Experts of a small language model: 32 ReGLU neurons an expert.
Below are experts of layer 10 (counted from 0) of a mixture-of-experts language model. Rows are named router (the router's row for the expert), gate (a neuron's input weights, with its number), up (a neuron's input weights, with its number), down (a neuron's output weights, with its number) and show model dimensions 0-127. Each number is 500 + 40 x the weight over its row's rms, rounded and kept within 0 to 999. Numbers have three digits each.
After each expert's rows: "comes after" lists some tokens at least twice as common just before its tokens as in all text; "gets" lists some tokens that make up at least twice as much of what it gets as of all text. This comes from a sample of Wikipedia text that the model never trained on. Tokens count by the router's weight.

# expert 17
router:523517594516599400525451324406497544489495479530517477504529408495460441467462434570477542504521486483501537484505544459499536482531511513513536449553459539430487546510493505527511531497583471495484562496493469562466501548479562457479551472471503509451498551511561497468484459514481493512509475477470509505509529483464560487503519504525472496487549493476520531570449449507502491453492
gate1:474485539507487468504598513510555475472530466477447487476479442503516502400465510452440553567546447496533524463481522490503517504491526486545458530515476488459542579541522465466478518545557480416546555528440477599526493520437463487461566527519497488490494562556473557482469445509500501456547487515484495552505501415481452554606483494468469530484452487502496480634502538512481497461494
up1:529528487458501471473637501509549461445477472530513476504529488496510473455462453456497474566478470512536538531464574494439481495485550447513491545513495465460502539561557524408506501573526492444430565480465422548521470521464380479450533466527487513449532549503455530548519433540511495485548496558500473489465504448498460510542531505500468567481450529499455449588476452516493495460484
down1:474580483501496421471505448527500492450493504559494492520510483462565464497511476428432489534497483558584500480471476441508507415506480491519500385450518495562485511492484476539475530470508470523514512504545467574482502497493494444586502481488471519475483615475567513488481500479470545480520548451496471475548545468586531561527515509462424436458441520488474509498519585446476453515592
gate2:475500503472589485507522454466549589515548417488451521580502533481475468506494466509522504449496546480480550490528563529441507555525503545515554480443571539544462513492476539555547498458537480496574435514505554509524562546530530452493533459546557503495484489543533561535555527470586425512479486468525524547551462578486443467509550532481460493458470533422445495460563518512471539533470
up2:489564512500535464592478464529482557565492428490507563513492491467420425545573463471449477468535492493464508450575576450505502546483470499481557503467521479431492510465534540563554475485554488566550500514510540536542536471486520520435552526559512509445464486500453536499542528518471473457493480440457537523521539531527490423547510464446524448573457480457440480515493558509433475555461
down2:456433491530496538534515535435474537517454499468495428554518563492539484478490490512477507519519510442536557545453426490533558429461564499492466481432535551501598485475463512515482501512536450450453451538543494571492544453448479521489500558555425526483447520443410444478525463502489569428472513515504433458497512464534535549554554566435513515533496507463542500474524559548505531477491
comes after: "2", " | ", "–", " |", "1", "0"
gets: " |", "\n", " | ", "0", " |  |", ")"

# expert 16
router:488463503556583448585533491463520585465443502451481491542482448485502511531455414510482569490484428469470525495585566408543532458451562518479472463505460556511514540573514460523447523526508483478485482463492478546501461498484503557424530499485497449547520513465482532478545527428451529496448486488485470502547511465531498560551583499436483527493515470443533528573490454445519466497550
gate0:477507509522518500479531502613516544558425509526543504504474539485487534536417537518501571410514493477432583557502509490456526498413505509437539533514576560550479567553507494569467508459462537483436540506555490522532466510481505484514450518455462469528493523543442526504457487513470502512526539469591441453499513467434491503556547500433523511478453539448535548547531536455555463503522
up0:503471506476507485517459494571477407585505461460538459484516486441435493480505458570555493515511533543446434492535506434583527465482462499523502448444482526481559537493476489507491534494502476518503449441476517436594467485490538499465481496495406565511484551522528506501558479482498523512520537548468457541524590492508476462510461479582469419530512554532569538474432450525571476569483
down0:458481523514542414473499499493498461473535472465526522529512462522485467504446512490564446513509456511476460479507475506461396532525521512574471531520461391489481442480536550490467403519536508541501507450457527526492529499520483436493521518467552519438476455505480513504500497469451522529490522423540483489478476395528535427581458546419517499486537416503534468486502589562427470432498
gate1:457519512499576479459511469539466515460443404455446513523537431519592461445524517462504559508558552507479531471437428547513472475463493506608506515502488492462528502507452543440422516540527598458473415550448505478537516456457555517525526477490478495576569490572469492480470525525575518478496455485542569504516504435504522481501523481501500487501513524511480571465494553486487442483479
up1:498469523603525494393496504525480499539454485467434556517526431541539477469478454471458505550519506490518514473485436457485583470549542498490489512459495472493526485541492515507422521532456579476544487562475484495544520456460577470504589538466432551581506506509493487500467515443493545580416456492527466521543509529555571528498523458458508530513474484552485524496507541571543427495552
down1:467471478487519551529567531451572495515487480515567502547550485460510505518559397555499561529555547521467425479504549499469443453507515478485519470485518484420513519478514572420583435484511491508483498505516524473489491550599547495504570483486582493525502508428539403528487575481477527554533562468481548521532504475530510455546475430520521488481539549554522467549478515514439482475498
comes after: "\n", " |", "\n\n", "-", "|", " |  |"
gets: "\n", "| ", "|", "-", "==", "R"

# expert 10
router:570492543502601451527423429471504497521513517444450437490496497475455496502450448511500547519499517536449546560479512491551529484428546513486523479496421485530462477498498467525537548474471496463509548472517569496514509530491544469500507439572523515460420466499473518468557482488453464540467476484486483510480528530514478617564528602501450549434527502422557574537497503555555518519541
gate1:516518545468508503461445500539494507509511504579437519495567493522415467462500484442494488474497509426531407498472532515544540527495451501549530431367524443461531562518544526539507529481458495515531560534514534483538572499436460588534503520459572483511485514565495528540510483540465492503527530465472527565472499432508518460396504468489500559501531451484508564499524562451474442473497
up1:509580512576469513519494547482488449469489441442513504435516485547498603482495458509468420454467513487526547478488539533505514486465553478456502538480566545485494484495449506469454514523530403530513388475459488473521519538529500547476531391521449551490537564504544556516488551491495525483515485580574494456510551464444518544431507504525508461477529497538491518493563437554539497437454
down1:527541472499608528523531594498457495548437564530553579506478532509530476563533510510482497495571520508472528428587425494504440450530449521550494506547527509462519505505497471520491439626537514500493505406532469540489539549496480537443480472553491489487472523416501516487445547467520567461468478480458462461528448521532457455469571500484492517501517481522493496480511446485483565517554
gate2:548579488487522519525516501481534502543479501518469521430498478545450562506434519476507474477518538495544461509467536544539519497508458438501491469497531436495504516509603496495550511449569493447510575492513569482475541507478484560496498534531606454473500455408405506563456494508503390505444467451485528505553382502520517517521535463476470523492475494509528534470529561543486448573507
up2:521529457481528455511540523441463518460452571462557549568513476481534458467505514500485515471453477525448570492519509501434455527521489534521545515414550504502508588484454501480513578509449486434503429521503421491482436490467523507533525440523416484557505456555536445468536509475543575509485581591509492468515579557496497473489462465559511442459427555484502470515477514458483502467473
down2:479493468522489501485536457507490552413458561453437529565602500555528478501599497492497466539498461499570574418559517517511529447523471562459506501463527478511556597472469537472511551469526527517509538535548504551426447470517477539439508549531501472487494527464504538449553545525518517408571503508485532492483511519522461480558507500514495550488548504514551542428482521452491443549549
comes after: "\n", " ", " | ", "| ", " (", ": "
gets: " ", " (", " I", " | ", " V", " O"

# expert 15
router:493451681517541429594478392516513538478511523515544498553479521536454564553508446583478556498527524487467551442519460447505551516515511505459533502467491498540504536526481464481473509542546496510523530492429543552426490564459500472466492468472500496477483537522549454518552514519528509522533511488488484480453495490509563521509555498488394467469458526470546532543466449537503516492523
gate1:536473580541503527469511500510498455509559484516492541610530552491541474493519474437537513498513518497448534491445459552595546466578508463517514439489562494545541459487518503544526472411444481495531500484569455531431532525440446510481421529529455491497481505479533442551514523463506413494523480458577524487505525510448522475556488468481504510479504451501468500525504604548460574513422
up1:500482474547497452509509522575491419552492509511490483413515462453552511571499467471461548444505544510432511559457561494486514515630530490455503535515500481559523497510501482423448531440468469536572472476583517453478487541519525431477572481543482532512482413494458475552525486461485547479551504515550550512559584420471485477452496462524517523557510505486504552506464554521490474520491
down1:453538530546463466436524483501557547448571553460468508497494464487442508454539615544477534474438443564537472496519536467560514596466484486460429545525529495462498409518518431444494499405474458515502539484467502490529457484474534499549541518493479464535537489537450540469476475544464482544535586469456471549507540530500531525408494518481534571502525472485494476514519564517553477510516
gate2:450476588497511465514481441494603462473490484524527487497535498533506537522505505467498495477504481450474507459508419529481507489453559479533526537428455441476526495427582463507432472482473447539522556548515589529443551415423452495506454487486517497472533497455574434472493503484509503495563474417497528497439480539502436486551551505395544486537553566513466504474542525493478517471497
up2:504481439461459544441469494558461547470471515573402453520492541487597457473512466428519417555539528487552464561429518418533520485612532446544460478488495512547483458523485477508556500530541455498578507480452489495475568494527514529528514477540552470529469493487577505472540544540508521528518555457523557524494516481463496508480408503487497461533463490516437535456507505525552501467534
down2:546569478524467472517545531498537516551415481454555483525517512466452478515478487490497514547527483475492561555557444494572432518509480502527556480437441527426478466511490581440460558458525539513526441521451430527471547520520526415506475493421509566481496518505425437487474472475489485483578487517550549524483498467506589437453515500568460481518495450547523488544442466526493542445487
comes after: "2", "1", " | ", ".", "–", "9"
gets: ".", "0", ")", "4", "5", "7"

# expert 21
router:490437491564595473546462434491518567533466543462452517543482530452512572504490461531492517429451496468483577501480504496609483525515501491520480498516464486487493509580523514468450534524493508511501527439449449555410525608450472506548525482491548516492491555496562561466557467502481528506511436439543517508509468513518519534535492523522482505373529533424520483532527451541496487473539
gate0:517474519465561456514479522503526534521508549425459435468494475493438476431507561486485518547488483535522473553423480527565523493458458526515540479419465531440487510470565494469463545471512502478595510490504526528495540522493503448481477484574451540437446500573421542489432547497501414528504483455455542492512454566513488516505492539487431530452494448558454550504556430491502486406465
up0:509477495518509496531515495468484533468447428502505463502530510478513447506515440538529526516403545485508441401571545554416480501497492483557432544524535498496502526514499539560513492503480489576444500502488472455548435467473478529448585528515505527482534512482572481455544458496463600446502544486536412509459474499511458454494529502558532441575519518455516484535386541452486497533468
down0:479482500500463458571506457473507549496488500544524507461480453467458525501494492525545464544481425513535512478525487493487464477555535524531439533493533444466475533473504563442500444538537475580543494459443464534577496480417461541520484490518527526519418528507485488461518509565498413559527425468515542589431462554527525489466493538509440534539600500391516478555534519568501508454515
gate1:517474519404485534512554488560555476517529508495492491502500510525474551495555501466489486496574485479556421498419419543576552488530499511578463464558526448577502504498477568502490537484467488531549466459511546621420469522522532469573530530498499453505476534553558448485501440495542508450513465526458478512501453471443544502479460473527521460545524488499546551430586520474488516523530
up1:443583523492499544417447493479568520520539572505479554498464493511444375490505519508524511529511429473479545476508478474540514463457501521468488426438515560549521497450495537492491428463503450516464476536562573481518565532487510511470516527522488524522491476446462503497451541514541435521486524463523495461559550537504493511478467586439532492455516531600423508471512528486427443570496
down1:477500553509463484473476523568487506485469457434487537450458463569515501560448512604525517514496492438480497571495504440412423552518531465523543509473484475503511578482466483502556472485592579460507523495535494478480493507525559530523490486605554469483486462487481537575495512471463468509413558563550560412523423481469490488441517493525479483495480522489453476490451480513511472462446
comes after: " |", ".", ", ", " in ", "\n\n", ")"
gets: ".", "\n", "\n\n", "2", "1", ", "

# expert 6
router:513475499525564501604475371440476577513544459466461528516488490475529516522492467504481554516508519480464528494487517528545537446554490521519485432492431544487496550527466513527452519527527489487518484528452475527521466585511536448462516439542513539527491512499544510460501442495472526502537409519518518477529492469522548553538588557578410498436509499420540515568485557527511503438561
gate1:529512531522484531516532449446521440526538494503463492513506470526525487507523404569466551457498429496512452490506498507557539498559492505471531456499499541502444526535549486446502520489484494439477495436473472496469493416530504478497525461505455509480492464516526481372577446584490486555443500553550450521530404495446490544523548420549518504506432462409442459530462494544497470429518
up1:570523471584515539490460522515477447504447448470424465450490497552512498497498471541528489480469486487500521467505494533513475452489455515525492479470568523584457474471530567486481541503515491520438526521448453439530421513426512507458501337551491537493507514507502523436492459487483449517482479501514540458560438562480522438463539564545510520484491431514460499494480518461375456476499
down1:519550414454387497487498504528619539538460533542576522481475542530491520514524529520512511507608515467477432537506471515521538563443493483486517480460467527506487549473538474491531530499441529524525501487494521450510532611530499514454488495509477551498557483530516506559479531490542506440523532527523551475515443446494475457519562460434510445457505487586528521559375497503510500512476
gate2:514503550466503431560522455479494505457480543446530550462459481472493450551517494478528483554481538554428447538528554442487462470466511515429501489467519526476457541485475549495483499521530506471480526522482498531443454478521432533455568481465541531420524535475505466551511465549565513488554413533501532515519469522500561466477552420558521435441435560521527437518520444458569532566583
up2:502419492509511436481510430414504450514534481474467471487507547460474523470509474511477475529523486534527424510582610591478524463552498506525501507438450523503504511479489469532490515457534563562567511504513573489505467486496514494565476508456530485493473469556415474495488525588491461482477430513478532505491459503444471530425516527429493458456509489604483516456463420460436459453505
down2:506573507479547513438508495444491516496486507449489529504542517596478470517405428490526508486468522450450534505506489540492528496484534437473456534459474499462567467505480559476454579542600509500527486511469495532447522454481553525484601530436509543454504497464536425485497502496437517495468541506571383473555501565517508488498543487423554429499522461565500510532528550521526517468499
comes after: " | ", "1", "0", ", ", "3", " ("
gets: " | ", "1", " ", "2", "–", "; "